Experts of a small language model.
Training: a variant of Adam for the experts, 377M tokens.
Below are experts of layer 5 (counted from 0) of a mixture-of-experts language model. Rows are named router (the router's row for the expert), gate (a neuron's input weights, with its number), up (a neuron's input weights, with its number), down (a neuron's output weights, with its number) and show model dimensions 0-95. Each number is 128 + 24 x the weight over its row's rms, rounded and kept within 0 to 255.
After each expert's rows: a language model's description of what the expert responds to; "gets" lists some tokens that make up at least twice as much of what it gets as of all text. This comes from a sample of Wikipedia text that the model never trained on. Tokens count by the router's weight.

# expert 55
router [147 133 110 110 102 103 127  95 147 146 140 138 152 104 102 105 123 134 133 140 117  76  96 138 160 146 133 122 164 127 159  86 162 128 133 116 146 144 139 105  76 110 156 141 169 146 141  91 145 117  70 137 147 116  94 120 103 159 157 150 147 155 125 113 154 160 144  91 149 124 144 150 112  67 130 102 141 119 127 123 140 165 102 125 170 112 117 161  94 120 107 100 125  93 103 131]
gate0 [148 135 153 139 146 145 100 145  91 158 149 113 120  74 135 140 118  91 153 100 125 128 115 120 161 126 137 143 152 111  84 120 148 142 144 143 110 115  95 154 166 100 132 116 126 113  96 112 148 118 118 117  43 135 169 129 125 159 161 157 151 127 131 142 174 136 136 161 137 105 135 169 145 161 110 124 132 140 125 159 123 110  99 104 137 101 127 135 156  82 178 118 146 120 166 123]
up0 [133 140 101 156 121 116  93 144 110 138 140 142 100  95 121 132 134 113 110 168 113 158 109 129 131 136 112 128 117  85 133 116 162 116 103 123 128 151 106 139 132 142  94 162 110 105 190  76 143 132 128 138  96 159  81  77 133 147 160 150 136 145 127 126 152 119 164 116  94 138 104 125 149 114 151 154 136 129  65  88 156 135 112 148 128 147 140 105 128  95 145 128 154 164 120  67]
down0 [112  88 147 161 130 145  83 169 122 125 124 157 110 144 183 130 116 115 135 115 142 100 113 139 161 138 124 170 130 128  94 173 137 150 148 102  85 108 117 137 100  95 141 165 114 111 138 124 130 148 160 159 124 109 134 113 176 138 137 147 134 103  93 113 138  86 126  97 128 117 142 120 103 106 125 131 177 131 133 141 115 117 164 101 111 144  92 104 163 107  94  91 157 120 157  87]
Description: Final letters or pieces ending transliterated and proper names, e.g. Hanyu, Tork-e, Hindi, plus surnames Harris, Williams and -shire, -borough.
gets: "y", "e", "a", "h", "k", "i"

# expert 61
router [117 146  98 102  89 184 170  85  97 161 132 147 151 170 126 113 128  84 120 153 162 140 146 144 136  99 171 113  78 148 152 112 102 143 127 126 103 143 142 129 118  86 113 107 143 131 150 131  83 103 131 110 149 146 138 121 118 141  95 129  98 122 142 136 103 147 115 100 146 118 132 121 144  72 142 104 102 133  74 139 113 159 133 145 111  85 118 120 117 134 137 135 165  98 112 128]
gate5 [ 98 141 124 157 147 116  98 110 121 151 155 115 125 138 147 137 145 112 116 125 106 110 163 135  89 164 139 118 177 122 143 129 159 168 103 156 136 116 101 110 125 123 121 174  75 109 168 134 147  89 112 116 125 149 138 154 118 134 111 114 138 141 121 112 138 152  81 117  30  98 134 120 124 132 153 122 179 140 104 128 114 132  93 113 119 120 106 100 136 123 154 117  81 134 105 133]
up5 [106 134  97 114 149 125  89 115 140 112 151 160 151 158 156 156 125 137  99 111 101 111 106 159 161 137 103 138 102 128 172 134 129 124 140 142 152 109 162 179  65 106 125 105 142  97 118 114 160 133 103 111  95 127 127 101 128 158 116 136 110 125 137 191 155 153 113 144 105  95  88 111  87 111 136  99 148 118 126 117  96  98 176 130 124 119 137 131 150 128 127 108 151  77 112 129]
down5 [133 126 112 128 104 136 108 139 113 108 109 134 124 103  99 107 114 143  23 136 143 150 123 157 151 112  97 153 139 146 152 115 110 139 123 119  87 133 128 110 135 141 115 154 152 144 125 117 126 112 143 146 122 131 174 128 110  98 124 158 131 119 109 142 154 154  99 102 113 179  77 161 140 120 155 119 131 135 104 136 144  73 146 130 161 148 139  70 121 148  98 107 165 106 157 128]
Description: Inner syllables of Latin-derived scientific or technical words, as in Beha-vi-or, Si-eg-e, o-vi-raptor, a-uri-culotemporal.
gets: "ti", "cc", "qu", "vi", "eg", "uri"

# expert 30
router [104 120 129 155 108 100 136 165 142 132 128 121 136 124 112 169 141 106 136 108 131 131 123 140 116 115  94 133 135 100 100 101 118 126 149 123  99 171 121 120 143  93 143 156 116 117 116 103 113 139 108 102 111 178 183 110 154 110 153 118 136  98 136 142 116  81 167 128 128 113 110 123 109 115 152 106 110 185 148 122 156  90 169 141 168  96  84 127 171 153 158 148 145 170 126 173]
gate1 [147 135 142 164 140 120 142 114 118 145  85  60 174 120 104 133 153 102 121 154 148 110  74 136 109 158 131 137 109 169 136  52 119 122 104 155 145 165 116 129 123 116 114 139 131 135 142 134 135 134 151 171 106 173 108 116 121 123 148 112 167 122 143 118  94 109 120 106 131  81 109 145 133 126 152 142  77 127 129 110 137 141 129 105 120 133 147 150 113 109 129 168  72 129 121 108]
up1 [135 154 134  97 137 128 104 134 127 118 120 131 146 164 179 101 151 105 113 141 109 151 139 172 115 178 116 145 152 138 128 134  90 100 142  22 156 103  96 154 126 129 105  98 132 131 156 135  83 129 146 142  89 134 124 118  78 119 151 116 110 125 121 111 140 146 117 143 114 115 151 156 112 146  88 148 138 125 107  79 143 134 122 130 160 151 144 122 141 121 143  95 132 119 149 134]
down1 [131 194 154 124 150 132 129 126 110 121 127 115 169 131 163 127  93 136 125 126 124 172 137 143 155 145 171  94 120 124 135  99 156 112 154  98 174 116 138 153  95 169 138 167 130 182 100 119 149 142 110 143 127 108 164 127 110 130 130 137 137 144 165 142 100 149  94  99 171 108 123 124 158 158  98 110 162 109  81 109  93 118 114 163 102 115 107 129 151 104 121 123 103 145 116 130]
Description: Closing parentheses after unit conversions and compass letters in coordinates, e.g. (14 mi), (13 km), 44°40′14″E, plus section words like History.
gets: " in", ")", " years", "s", "E", " on"

# expert 43
router [138  93 129 152 156 185 117 130 115 112 108 163 170 153 114 187 126 125 156 111  70  86 120 131 158  87 106 158 123 145 113 161 106 118 115 119 115 129 109 118  98 143 149 117 143  72 132 155 112 137 120 100 111 134 135 130 137 137 124 157 110 113 115 156 109 154 134 116 127 151 108 139 117 127  79 131 100 114 142 126 110 114 116 127 163 174 126 101 105 165 112 108  79 100 170 129]
gate2 [155 120 117 150 128 123 134 171 124 128 169 132 142 169 159 151 123 158 119 159 146 133 136 135 168 117 122 111  91 142 110 120 116 135 174  93 152 109 119 114 101 109 135 120 143 100 135 142 168  85 158  87 108  92 138 119 117  67  88 137 139 118 115 132 177 140  80 108 153 158 112 117 132 126 113 172 146 121  99 146 145  99 124 185 123 122 112 132 120 129 127 168  85 128 143 116]
up2 [143 137 162 101 159 139 169 125 149  92 105 143 123 128 137  98 118 110 135 128 138 157 107 140 150 151 115 110 107 108 152 137  91 193  93  81 184 158 147 112 115  95 192 138 137 137 147 121  89 108 127 107 130 140 186 125 145 128 102 128 109 124 122 119  99 110 128 133 130 126 179 141 138 115 151 150 130 116 133  88 121 154 119 145 130 103 110 138 125 142 119 114 126 107  76 174]
down2 [104 136 153 125 122 177 124 108 129 131 144 147 124 112 114 121 174  97 123 126 185 125 103 162 124 153 109 127 138 112 155 162 107 142 101 121 126 158 120 123 146 116 114 115 123 189 143 125 125 107 164 151 123 131  79  97 132 170 125 102 116 143 108 117 147 121 103 102 115  76 113 128 107 155 155  81 127 129 132 155 161  81 163 110 115  69 104 147 121 134 116 171 135 138 152 106]
Description: Opening parenthesis or bracket right after a person, place or title, introducing dates, birth names or glosses: (April 25, (née.
gets: " (", " [", "\"", "—", " \"", "{"

# expert 16
router [121 106 112 116 130 156 150 155 124 111 134  95 122 142 120 127 120 115 100 168 188 136 158 125 105  60 170  99 132 124  98 164 117 142 169 139 104 145 142 112 122 149 118 149 117 123 126 138 118  76 146 153 170 123 111 143 109 159 156 152 118 134 178 167 165 170 105 138 127 102 153 100 101 133 151 135 114 139  99 159 135 125 125 110 111 145 152 106 123 108 132 172 148  94 138 104]
gate5 [123 125 157 122 140 147 107 151  91 115  92 161 117 141 135  99 141 114 137 127 126 137 115 104 136 151 148 145 117  73 127 108 129  96 106  96  93 115  98 169  79 140 118 131 143 118 127  45 152 136 138 143  82 136 134 117  98 130 127 183 105 111 149 115 103 156 137  96 140 139 151 138 159 120  92 153 107 147 132 155  90 141  95 177 112 131 118 168 147 117 123 114 138 148 149 130]
up5 [133 119 143 125 164 156 146 117 143 144 132 161 125 126 120 108  73 148 128  89 149  94 124  56 118 103  98  88 139 142 131 114  75 177 127 132 120 110 162 118 133 165  91 142 126 153 101 103 126 171 106 142 134 110 132 140 121 136 124  75 108 119 100 118 104  91 109 125 114 131 130 135 124 127 110 108 140 104 107 101 169 143 158 107 103 125 162 136 110  90 112 155 130  78 140 124]
down5 [138  95 145 123 119 133 151 117 131 120 122  80 130 143 122 140 132 131 131  99 142 154 138 118 138 136 119  85 106 180 154 183  90 155 120 121 119 124 109 174 157 145 108 118 111 146 134  67 135 150  92 128 173 144 155 108 127 150 152 113 162 162 136 164 149 141  93 133 105  80  53  98 121 107 130 143 125 112 126 128 104 113 145 139 130 136 143  98 160 137 165 126 136 148 104 115]
Description: Middle or initial pieces of Latinate words cut mid-word, such as indic(ted), diss-oci-ate, dep-lo-yed, amb-iti-ous, impr-, viol-.
gets: "cc", " acc", " rel", "ici", "udi", " indic"

# expert 14
router [124 139 131 101 131 104 158 122 123 156 122 155 118 122 116 154 150 114 145 118 139 173 170 110 143  96 123 105 181 145 120 131 134 139 121 125 120 175 117 123 124 153 132 165 100 104 125  97  87 182 145 147 147 139 123 133 149 132 175 126 144 170 138 101 113 114 151  94 146 154 126  93 126 145  72 108 132 159 139  99 127 108 155  91 112 160  78 165 121 116 156 105 102 125 165 104]
gate2 [ 94 124  79  96 150 160 118 125 123  98  93 135 123 121 135 152 108 112 114 140 131 160 131 131 114 148 117  84 156 150 148  94 128 117 146 141 137 108  85 107 153 131 106 113 127 110 120 141 114 113 173 127 131 125  67 114  98 132 103 129 165 150 164 114 127 167 121  96 117 109 132  90 150 151  98 116 159  99 158 160 143 101 129  89 124 175 155  93 122 159 103 126  83 154 158 137]
up2 [119  92  93 161 133 146 102 187  84 124 173 139 168  73 113 116 126 125 121 157 145  86 116  81 123  67 132 125 101 114 135 141 113 131 111 148 127 106 166 154 128 101 116 113 144 128 156 114 162 102 132 137 144 124  79 112  98 150 113 112 141 109 137 128 136 148 136 118 123 138 162 135 147 103 121 159  94  90  92 140 119 161 111  99 140  99 131 103 156 106 104 103 113 139 127 135]
down2 [ 99 135 150 105  85 131 117 115 107 150 116 122 102 130 197 112 112 159   7 150  91 149 118 129 116 141 108 121 120 103 113 164 101 131 145 119 140 126  90 116  96 128 108 131 158 144 111  97 123 145  95 154 153 126 130 140 104 136 126 133 125 107 138 168 145 117 117 115 139 137 136 135 107 145 122 134  98  92 142 119 124 103 162 121 130 107 125  97 110 109 123 165 125 143 137 158]
Description: Clause-linking words like which, that, who, and, although, and verb-ending s, mostly before was, is, are.
gets: " which", " that", "s", " and", " who", " also"

# expert 35
router [172 134 132 119  95 141 111 106 133  93 177 112 144 106 109 105 105 137 146  95 114 130 116 135 106 129  82 122 132  99 106 161 149 128 161 161 126 122 136 161 140 147 114 109 136 159 132 112 149 161 119  94  82 149 126 141 156 169 117 179 116 141 107 130 155 140 135  94 117 122 134  97 145 174 150 148  87 133 144 132 106 111  98  99 148  96 148 171 144 155 129 116 111 179 162 110]
gate9 [157 102 175 116  89 103 111 133 147  98 119 101  98 119  93 143 138  91 154 116 121 117 117 106  96 106 178 103 143 171 129 153 156 146 148 168 113 126 121 139  92 133 138 162 113 136 148 151 127 100  98 142 122  99 113 121 111 127 136 162 132 170 138 155 150 158 138  61 148 166 113 149 106  90 157 146 128 127 160 131 125 116 125 104 119 130 154 122 184 105 149 123 128 101 114 106]
up9 [103 143 161 126 130  99 151 128  74 137 111 114 182 136 101 112  93 120 121 128 114 120 121 101 120 154 140 148 146 113 121 127 161 108 128 100 137 115 122 122 130 129 146 161  77 151 141 149 101  95 136 161 122 143 178 143 117  97 154 133 153 109 178 133 128 142  58  97 101 123 140 158  86 165 147 131 114 102 123 121  92 100 111 128 151 134  96 112 134 129 158 127  94 141 164 162]
down9 [ 75 114 110 109 133  65  91 171 119 147 107 124 105 113 114 158 116 143  73 119 126 124 131 106 144 129 105 116 129 109 124 130  82 145 156 133 145 163 117 105 121  94 108 161 161 110 107 125 144 105  89 154 151 109  95 159 129  96 114 151 128 148  80 144 112 130 115 142 105 141  80 111 135  81 102 108 124 151 154 146 136 135 145 133 162 133 110 131 106 103 153  80 125 130  97 125]
Description: Pipes, colons, hyphens and semicolons in tables and infoboxes, plus field labels like Coordinates, Founded, Height, and S-ing-les headings.
gets: "|", " |", ":", "-", "g", "="

# expert 10
router [138 115 112 109 164 109 169 116 126  98 145 136 103 113 138 137 136 167 119 120 127 158 157 148 153 124 115 141  95 123  86 138  87 139 155 120 131 129 147 165 132 140 101 123 108 167 113 138 105 138  80  94 103 105 156 156 168 111 113 142 113 105  91 101 137 146 138 146 150 115 126 148 106 143 161  80 122 167 144  79 107 142 127 142 120 180 123 122  98 150  87 181 137  97 120 151]
gate0 [118 166 113 115 122 135 138 118 105 130 137 149 153 133 119  95 120 161  69  84 139 161 104 150 102 145  95 138 129  96 101  95  76 133 187 117 132 157 115 135 114 116 132 112 119 127 123  95 136 157 145 110  92  84 118 107 114 101 136  94 135 134 112 158  83 121 100 137 122  62 141 154 178 127 146 148 129 133 102 107 120 175 115  99 105 142 138 144 119 145 100 123 131 134 114 113]
up0 [117 101 101 144 176 130 152 118 163 143 142 119 119 120 113 140  75 164 175 118 182 151 105 105 156 126 138 107 147 102 127 116 157 162 100 175 148 107 136  77 112 132 138 155 121 148 148 117 158 136 148 101 155 125 105 118 133 168 165 134 119 109 165  96 156 171 154 141 151 159 120 108 149 131 146 124 113 142 115 143 111 132 170  98 109 139 133  99 121 148 101 130 136 122 175 127]
down0 [129 113 114  96 130 102 116 130 156 149 107 112 126  96 101 158 148 104 128 127 106 104 131 158 124 160 115 119 105 121 133 108 149 155 134 208 132 109 167 113 153 121 125 142 148 170 137 118 146 100 105  85 134 112  88 123  86 132 115 146 130  95 107  66 134 107 160 114 156  80 131 106 157 115 159 143  95 111 154 100 148 114 132 171  90 100 120 127 114 132 115 140 114 156 134 155]
Description: Capitalised word pieces and acronym parts in codes, abbreviations and tables, such as IATA, B.A., ABOR, HS, SCG, plus opening brackets.
gets: "H", "S", "U", "L", "G", "K"

# expert 12
router [107 104 135  86 132  76 163 116 140 112 138 152 108 101 125 132 103 166  97 104 161 124 158 114 128 174 114 141 121  98 127 148 135 152 152 147 117 103 183 132 118 141 144 167 112 165 100 167 163 156 115 120 142 103 114 139 131 135 100 134 140 102 116 105 141 128 156 121 159 192 115 135 116 129 133 137  77 142  94 153 110 154 164 123 134  92 127 109 157 101 117 135 169 133 100 142]
gate3 [119 110 190 141 172 128 133  93  85 136 133 133  86 131 143 104 132  93 151 128 129 146 116 166 115 139 136 163 160 117 113 102 118 117  86 125 111 138 126  95 127  99 138 129 128 119 105 158 127 170 121 152  67 126 137 132 100 133 136 137 105 155 108 127 171  96 122  94 106 119  98 121 110 123  58 121 102  93 111 122 132 117  97 119 141 163 151 105  81 141 132  96 129 130 103 141]
up3 [121 138 163  82  96 131 112 100 128 164 109 105 132 139 119 115 168 142 120 107  96 154 147 108  89 127 134 131 143 148 104 128 111 140 137 141 123 119 109 126 145 125 124 143 130 136  99 150 111 152 196 159 108 130 121 159 119 128  93 111 107 141 139 137  68  74 120  92 146 132 133 108 133 158  76 152 137  94 171 111 105 115 107  93 132 149 128 124  99 146 151 139 127 168 108 185]
down3 [111 100 107 165 137 142 142 105 116 115 188 188 129  86 120 136 157 125  99 183  95 129 120 146 171 100 133 157 158 116 122 105 120  99 154 104 112 114 131 157 117 121 116 150 136 124 140 124 169 103 148 109 111 108 136 123 146 140 145 163 130 162 135  98 152 138 129 119 145 109 135 164 114  84 137 136 133 152 116 159 151 182 116 113 135  94 151 120 118 149 182 122 152  95 118 102]
Description: Words and numbers inside pipe-delimited wiki tables, especially column headers like Result, Attendance, Length, and cell figures or names.
gets: " 1", " 4", " Votes", " 2", " 0", " 5"

# expert 40
router [117 117 135 164 138 182 152 124 136  75 140 156 123 116 124 121 151 123 142 142 119 103 169 139 131 137 144 114 113 137 174 160  68 129 124 109 107 139 116 100 137 105 143 136  99 150  97 127 149 176  96 158 124  86 130 151 145 155  95 124 113 117 102 108 130 107 150 158 113  83 164  97 115 129 133 103 106 123 133 135 104 102  87 136 152  93 166 139 136  99 136 169 100 144 105  96]
gate2 [172 143 155 132 116 100 131 152 116 126 118 108 115 106 161 194 152 117 154 139 143 123 109 114 134 156 107 138 126 193 127 117 146 158 136 109 181 174 139 134 123 110 125  80  78 158 136 148 116 139 130 135  85 117 114 118 127 143 124 149 137 148  97 105 145 176 108 118 114 159 113 133 122 141 106 136 150 111 107  76 127 110 171 113  94 123 160 122 113 156 128  86 102 121 134 111]
up2 [122 109 130  93 102  89 124 122 111 122 105 157 121 118 138 152 124 148 130 152 109 140 180 105 117 151 176 132 120 143 133 135 125 166  91 132 105 132 102 160 146 139 167 150 123 168 133 128 125 129 184  93 132 107 121 143 145 126 129 122  96 171 127 104 130 144 173 167 106 152 138 116 184  98 134 163  91  93 169 141 131  97 115  82 121 129 162  92  99 138 120 122 136 107 102 122]
down2 [129 157 105 133 177 120  91 142 113 109 152 103 150  98 161 111 115 136 186 101 148 147  94 131  62 129 112 108 142 147 135 108 149 152 112 109 153 143 132 124  93  91 150 120 114 137 129 109 115  81 121  79 119 124 145 110 133 153  97 114 134 111 103  94 116 149 153 107 117 122 131 155 163 145  97 123 145 142 146 155 144 100 153 101 115 114 182 116 152 178 152 118 124 130 123 162]
Description: Pipe separators and colons, semicolons or commas inside tables, lists and match reports, such as asteroid tables, squad lists and goal scorers.
gets: " |", ":", " /", "\n ", ";", "|"

# expert 53
router [104 132 134 115 158 119 127 155 138 122 131 167 129  90 118 114  95 155 115  93 148 125 143 117 124 132 135 141 115 104 136 168  98 150 111 140 125  96 169 138 126 139 174 162 140 178 137 143 163 106 108 114 163 110  97 152 149 136 116 122 121 115 149  95 123 149 159 149 157 113 158 132  82 132 184 122  99 117  88 122  94 112 145 119 140  56 120  99 153 140  91 123 163 115 105 124]
gate1 [133 112 110 135  78  94 155 107 114  93 145 138 174 163 133 166 128 180 114 148 155 102 135 154 119 120  75 104  87 149 120 144 123 122 128  97 155 114 137 175 114 128 100 128 124 141 122 126  88 164 127 113  84 123 153 129 177 124  83 136 170 130 105 164 107 112 153 136 129 139 135 131 143 134 109 156 109 157 158  83 118 142 113 166 116 136 133 117  99 128 116 128 127  90 155 133]
up1 [149 146 126 153 125 145 141  93 119 105 118 135  77 108  97 126 135 132 126 109 135  76  88 157 129 150 129 141 195 178 109 121  86 124 129 172 128 123 169 109 128 156  99 130 129 158 113 100 145 150 120 110 110 109 118 137 101 148 153 141 170 110 134 100 158 130 123 109 113 117 177  94 107 145 147 149 110 133  99 157 176 160 138 140 119 105 146 143 110 132  80 118 146 125 138 161]
down1 [122 169 122 139 156 101 159 149 132  82 133 100 107  98 118 161 120 145 133  98 162 142 176 168 149 114 128 108 153 177 134 117 131 137  92 133 134 129 134 104 134 148 120 125  73 152 130 145 175 125 135 106  90 123  99 135 132 151 148 140 128 144 154  83 115 165 121 145 124 172  89 134 136 151 106 142 145 108  90  95 138 166 151 114 134  99 132  90 177 149 112 108 126 156 126 124]
Description: Cell contents in tables and credit lists: numbers, first names, and role words like assistant, Succeeded, Music, after pipes or dashes.
gets: " |", " 0", "  ", "born", " 1", " 2"

# expert 37
router [139 119 153 150 166  94 129 157 151  55 126 175 127  86 106 116 120 118 150 131 145 130  69  82 121 106 156 101 121 113 112 182 116 104 108 145 130  98 136 163  90 136 125 103 115 111 106 148  96 122  97 111 142  99 140 152 151 144 146 129 130 146 128  98 111 138 127 101 153 153 180  95 125 104 166  98 146 112 147 131 125 104 139 119 102 122 130 137 143 153 121 117 102 110 120 155]
gate6 [131 127 119 138 103 163 114 151 159 103 136 144 195 153 187 152 111 166 127 112 168 123 145 127  95 108 130 105 125 176 104 138 157 128 145 155 170 154 134 131 145 130 127 139 106  86 100 133 155 118 132 139 150 124 104 113  91 127 152 100  71 107 139 106 126 110 120 104 120 137 135  93  99 133 157 123 129  88 134 162 170 134 139 110 133 151 126 163 141 128 160 113 107 136 164  93]
up6 [147 121 147 113 127 155 121 133 131 135 114 104  72 110  85 102  99  99 130  96 112 110 108 119 130 131 111 146 112 144 142 108  74 142  86 110 103  90 133 114  92 114 153 165 169 158 147 128 127 123  91  87  99 127 173 137 162 121 108 113  88 167 130 153 123  87 134 151 137 114 137 122 147  89 110 174 134 161 137 148 140 149 127 105 116  97 104 128 176 135 144 114 157 137 143 112]
down6 [142 139 140 165 130 150 147 108 164 133 118 105 123 108 146 184 155 133 139 134 125 120 131 123 114 117 139 112 122 149 117 152 120 176 125 119 160 105 150 120 140 114 207 102 158 144 104 135 142 108 133 117  87 143 122 136 136 183 107 133 154 167 149  83  92 137 113 128 103 126 165  85 131 104 166 153 148 134  96 145 138 124 109 111  73 144 145  95 110 145 153 136 116 133 105 167]
Description: The preposition by after passive participles naming an author or maker: album by, script by, directed by; also other post-noun prepositions.
gets: " by", " in", " for", " with", " on", " of"

# expert 28
router [161 122  97 128 137  84 121 138 149 126 106 129 129 134 107 141 102 136 149 143 134 178 112 169 156 107 132 120 172 170 110  82 147 136 151 122 148 123 160 143 185 161 118 144  73 119 126 114 150 152 168 162  99 186 110 138 158 115 129 121 152 139 121  97 138 176 142 117 124 117 111 121 132 161 141 148 144 116 107 129 145  96 125  91 126 156 114 147 176 147 144 157 146 126 139 114]
gate2 [114 160  84 100  89  95 105 113 148 129 153 145  92 136 126  90  72 137 117 139 129 122  86 139 148 130 180 133 120 127 123  92 175 130  92 100 182 112 120 152 117 152 119 116 128  91 151 118 138 108 119 129 177 160 141 112  99 100  92 156 111 108 116 130 130 109 141  66  92 116 138 138 127  84 139 154 128 137 122 143 111 111 137 138 102 100 118 153 143 118 134 136 111 119  95 126]
up2 [ 89 137 122 145 129 141 107  39 105 133 138 171 111 115 116 155 158 135 105 124 118 178 148 132 114 168  94 116 125 182 152 111 124 135 119 103 171 131 159 153 136 107 128 134 129 111 108 160 160 144 139 127 123 128 135 135 117 132 119 117 124 124 111  89  97 142 106 101 126 102 188 134 108 146 113 116 128 139 154 132 134 160  74  92 135 103 124 156 120 125 153 150  97 155 164 120]
down2 [149 148 121 121  78 165 153 119 143 119  96 100 117 118  97 109 153 163 100 116  81 119 124 117 117 148 115 137 139 129 168 114 128 127 124  79 109 143 118 147 191 116 126 144  96 125 122  73 137 112 105 148 141 138 153 130 151 134 117 122 146 126 174 125 126 121 109  80 123 163 170 133 108 138 128 126  83 116 124 168 134 117 129  82 115 134 132  82 118 146 155 154 150  78 110  95]
Description: Mostly that, as determiner (at that time, later that year) or complementiser after said or found, plus which, there, because, whom.
gets: " that", " which", " there", " where", " this", " because"

# expert 45
router [121 134 154  95  79 128 115 116  90 156 121 156 146 133 125 101 100 122 160  82 138  99 154 122 164 129 112 112 121 117 116  74 120 149 143 144  88 134 112 120 125 133 113 100 159 135 149 153 127 149  97  97 131 107 116  84 131 146 162 119 104 155  69 142 156  97  97 126 128 128 151 127 167  87 123  77 115 139 142 117 115 125 109 156 139 161 110 149 101 114 126 101 147 116 104 181]
gate2 [146 111 166 144 126 139 137 135 153 126 167 101 121 109 140  98 145 106 131 153 116  93 125 139 109 151 113 161 167  73 132 161 133 103 130 114 157 120 134 148 121 180 119 129 124 143  85 118 149 102 162 125  80 163 124 163 157 167 115 135  89 156 163 120 152 179 133 167 138 128 140 114 136 116 138 133 130  90  98 140 100 147  98 137 154 141 155 146 134 127 152 159 123  97  80 144]
up2 [141  83 140 121 118 135  98 117 141 118 128 120  83  98 175 150 119 173 120  89 140 109 153 129 134 119 114 150 148 140 156 139 133 115 104 188 135 154 134 111 112 165 146 100 131 120  97  83 120 139 129 125 155 103 113 152 119 146 166 128 125  87 101 126 163  97 145  90 117  87 102 100 106 115 119 141 143 120 103 155 155 159 114  96 138  67 120  93 151 104 141 162 111 142 120 147]
down2 [161 142 123 110 120  72 146 140 183 133 150 141 126 126 124 107 130 119  65 156 199 147 175 138 110 130 137 129 109 136 148 156 143 111 150 115 155 119 121  79 149 165 144 155 124 120 151 135 120 116 120 175 167 176 105 172 114 145 141 129 101  85 149 127 146 159 114 130 155 117 135 134 141 111  95 113 124 144 136 133 135 123 113 154 150 132 150 169 105 116 127 132 138 131 106  92]
Description: Final pieces of common nouns, often in headings, such as plural s in Honours, -cy in Emergency, -den in Identifiers, -ography.
gets: "s", "y", "r", "cy", "ter", "ion"

# expert 2
router [ 97 107 108 179 135 106 105 150 170  68 158 164 113 122 113 131 117 128 125  91 108 135 120 157 102  57 152 167 157 111 153 169 106 133 148 141 126 102 159 124 147 141 143 104 144 133 123 121 163 135 129 133 123 132 132 119 171 113 107 144 149 111 146 107  74 134 127 146 131 116 157 149 126 110 136 115 125 138 123 130 142 108 140 129 154  76 147 180 145 103 133 170 104 141 100 135]
gate2 [189  99 141 128  89 111 108 153 132 136 154 125  96 117 133 129 112 158 109 127 147 144  84 141  86 125  88 149 120  85 153 138 114 123 124 105 147 132  96 135 157 130  80 146  78 174 128 121 120 141 140 135 128 177 170 124 119 158  99 169 169 149 119 180 153 123 118 149 109 118 130 124 135 136 130 155 149 130 129 119 139 200 123 138 140 158 115 121 133 154 147 111 139 145 133 115]
up2 [ 63 119 145 145 147 143  93 132 128 123 108  99 156 154 144 120 155 112 135 144 116  89 121 109 123 125  80  98 112 146 122 127 154 115 105 117 159 141 130 123  87 168 122 122 133 124 138 136 108 163 113 134 128 132 106 131  90 118 155  81  92  99  83 154 117 141 157 130 125 107 101  60 108 131  98 108 133  84 135 126 125 138 120 162 122 147 121  53 135 134 119 126 126  96 161 114]
down2 [131 140 111 127 139 161 109 105 136 103  79  95 175 178 119 191  93 179  69 140 142 111 127 103 120 114 102 135 130 109 135 140 140 104 107 118  98 126 120 133 162 137 156 146 122 127 138 111 127 160 109 107 149 117 134 143 128 141 131 167  77  88 142 162 158 119 128 152 155 150 116 116 101 158 150 114 181 157 155 106  97 120 121 141 105 143 135 115 108 130 111 147 140 123 144 103]
Description: Prepositions after verbs, especially in, on, from after died, plus pipe separators ending table cells with numbers or dates.
gets: " |", " in", "|", " on", ":", " from"

# expert 42
router [147 111 131 104  97  94 150 105 177 132 133 131 146 144 125 117 131  86 135  99 132  82 130 142 161 146 165  75 136 123 160 116 155 143 142 118 160 144 154 120  89  83 172 103 142 175 140  95 129 115 112  92 141 109 111 115 150 158 131 146  99 136  96 126  95 186 133 159 140 146 107 172 137 104 131 125 118 143 153 109 147 115 104 145 107 122 148 124 116 153 123 101 114 109  97 161]
gate0 [124 106 115 135 139 174 138 139 143 106 128  90 149 164 179 124 123 143 103 118 118 142 126 176 122 118 127 132  92 144 132 163 107 103 101 104 123 152 104 145 119 175 109  98  86 151  86 125  83 111 114 128 134  96 168  95 144 109 106 138 102 123 126 124 144 111  88 136 188 121 109 136 128 162 157 136 125 129 126 143 127 173 158 165 172  97 150 117 123 144 150 147  94 144 108 133]
up0 [144 132 119 138 155 162 133 118 133 138 156  86 120 131 146 126 157 110 129 135  85 108 148 148 141 124 131 147  82 151 157 172 145 113 148  70 126 129 127 141  95 125 108 142 125 140 106 133  96 129 162 101 111 132 178 153 160 140 127 147 123  99 158  79 104 140 112 169  96 124  95 141  86 168 124 177 156 115  88 133  93 131 125 124  99 109 118 129 148 126 143 111  82 138 118 167]
down0 [124 125  78 182 139 164 101 174 128 120 143 135 112 122 106 129 118 109 108  95  90 129 129 117 143 147 117 145 136 119 127 110 149 102 135 143 143 121 137 150  93 140 155 146 162 131 121 144 109 150  84 131 137 117 111 139 117  92  79  80 104  93 138 133 142 147 117  93 117 147 156  90  56 109  98 151 117 118 161 140 137  83 143 102  91 176 131 121 135 134 154 127 139 159 121 143]
Description: Middle or ending pieces of place and personal names, e.g. Bru-ss-els, Bir-ming-ham, Emba-ss-y, Holl-ow, -shire, -ington.
gets: "e", "ng", "ing", "ss", "g", "y"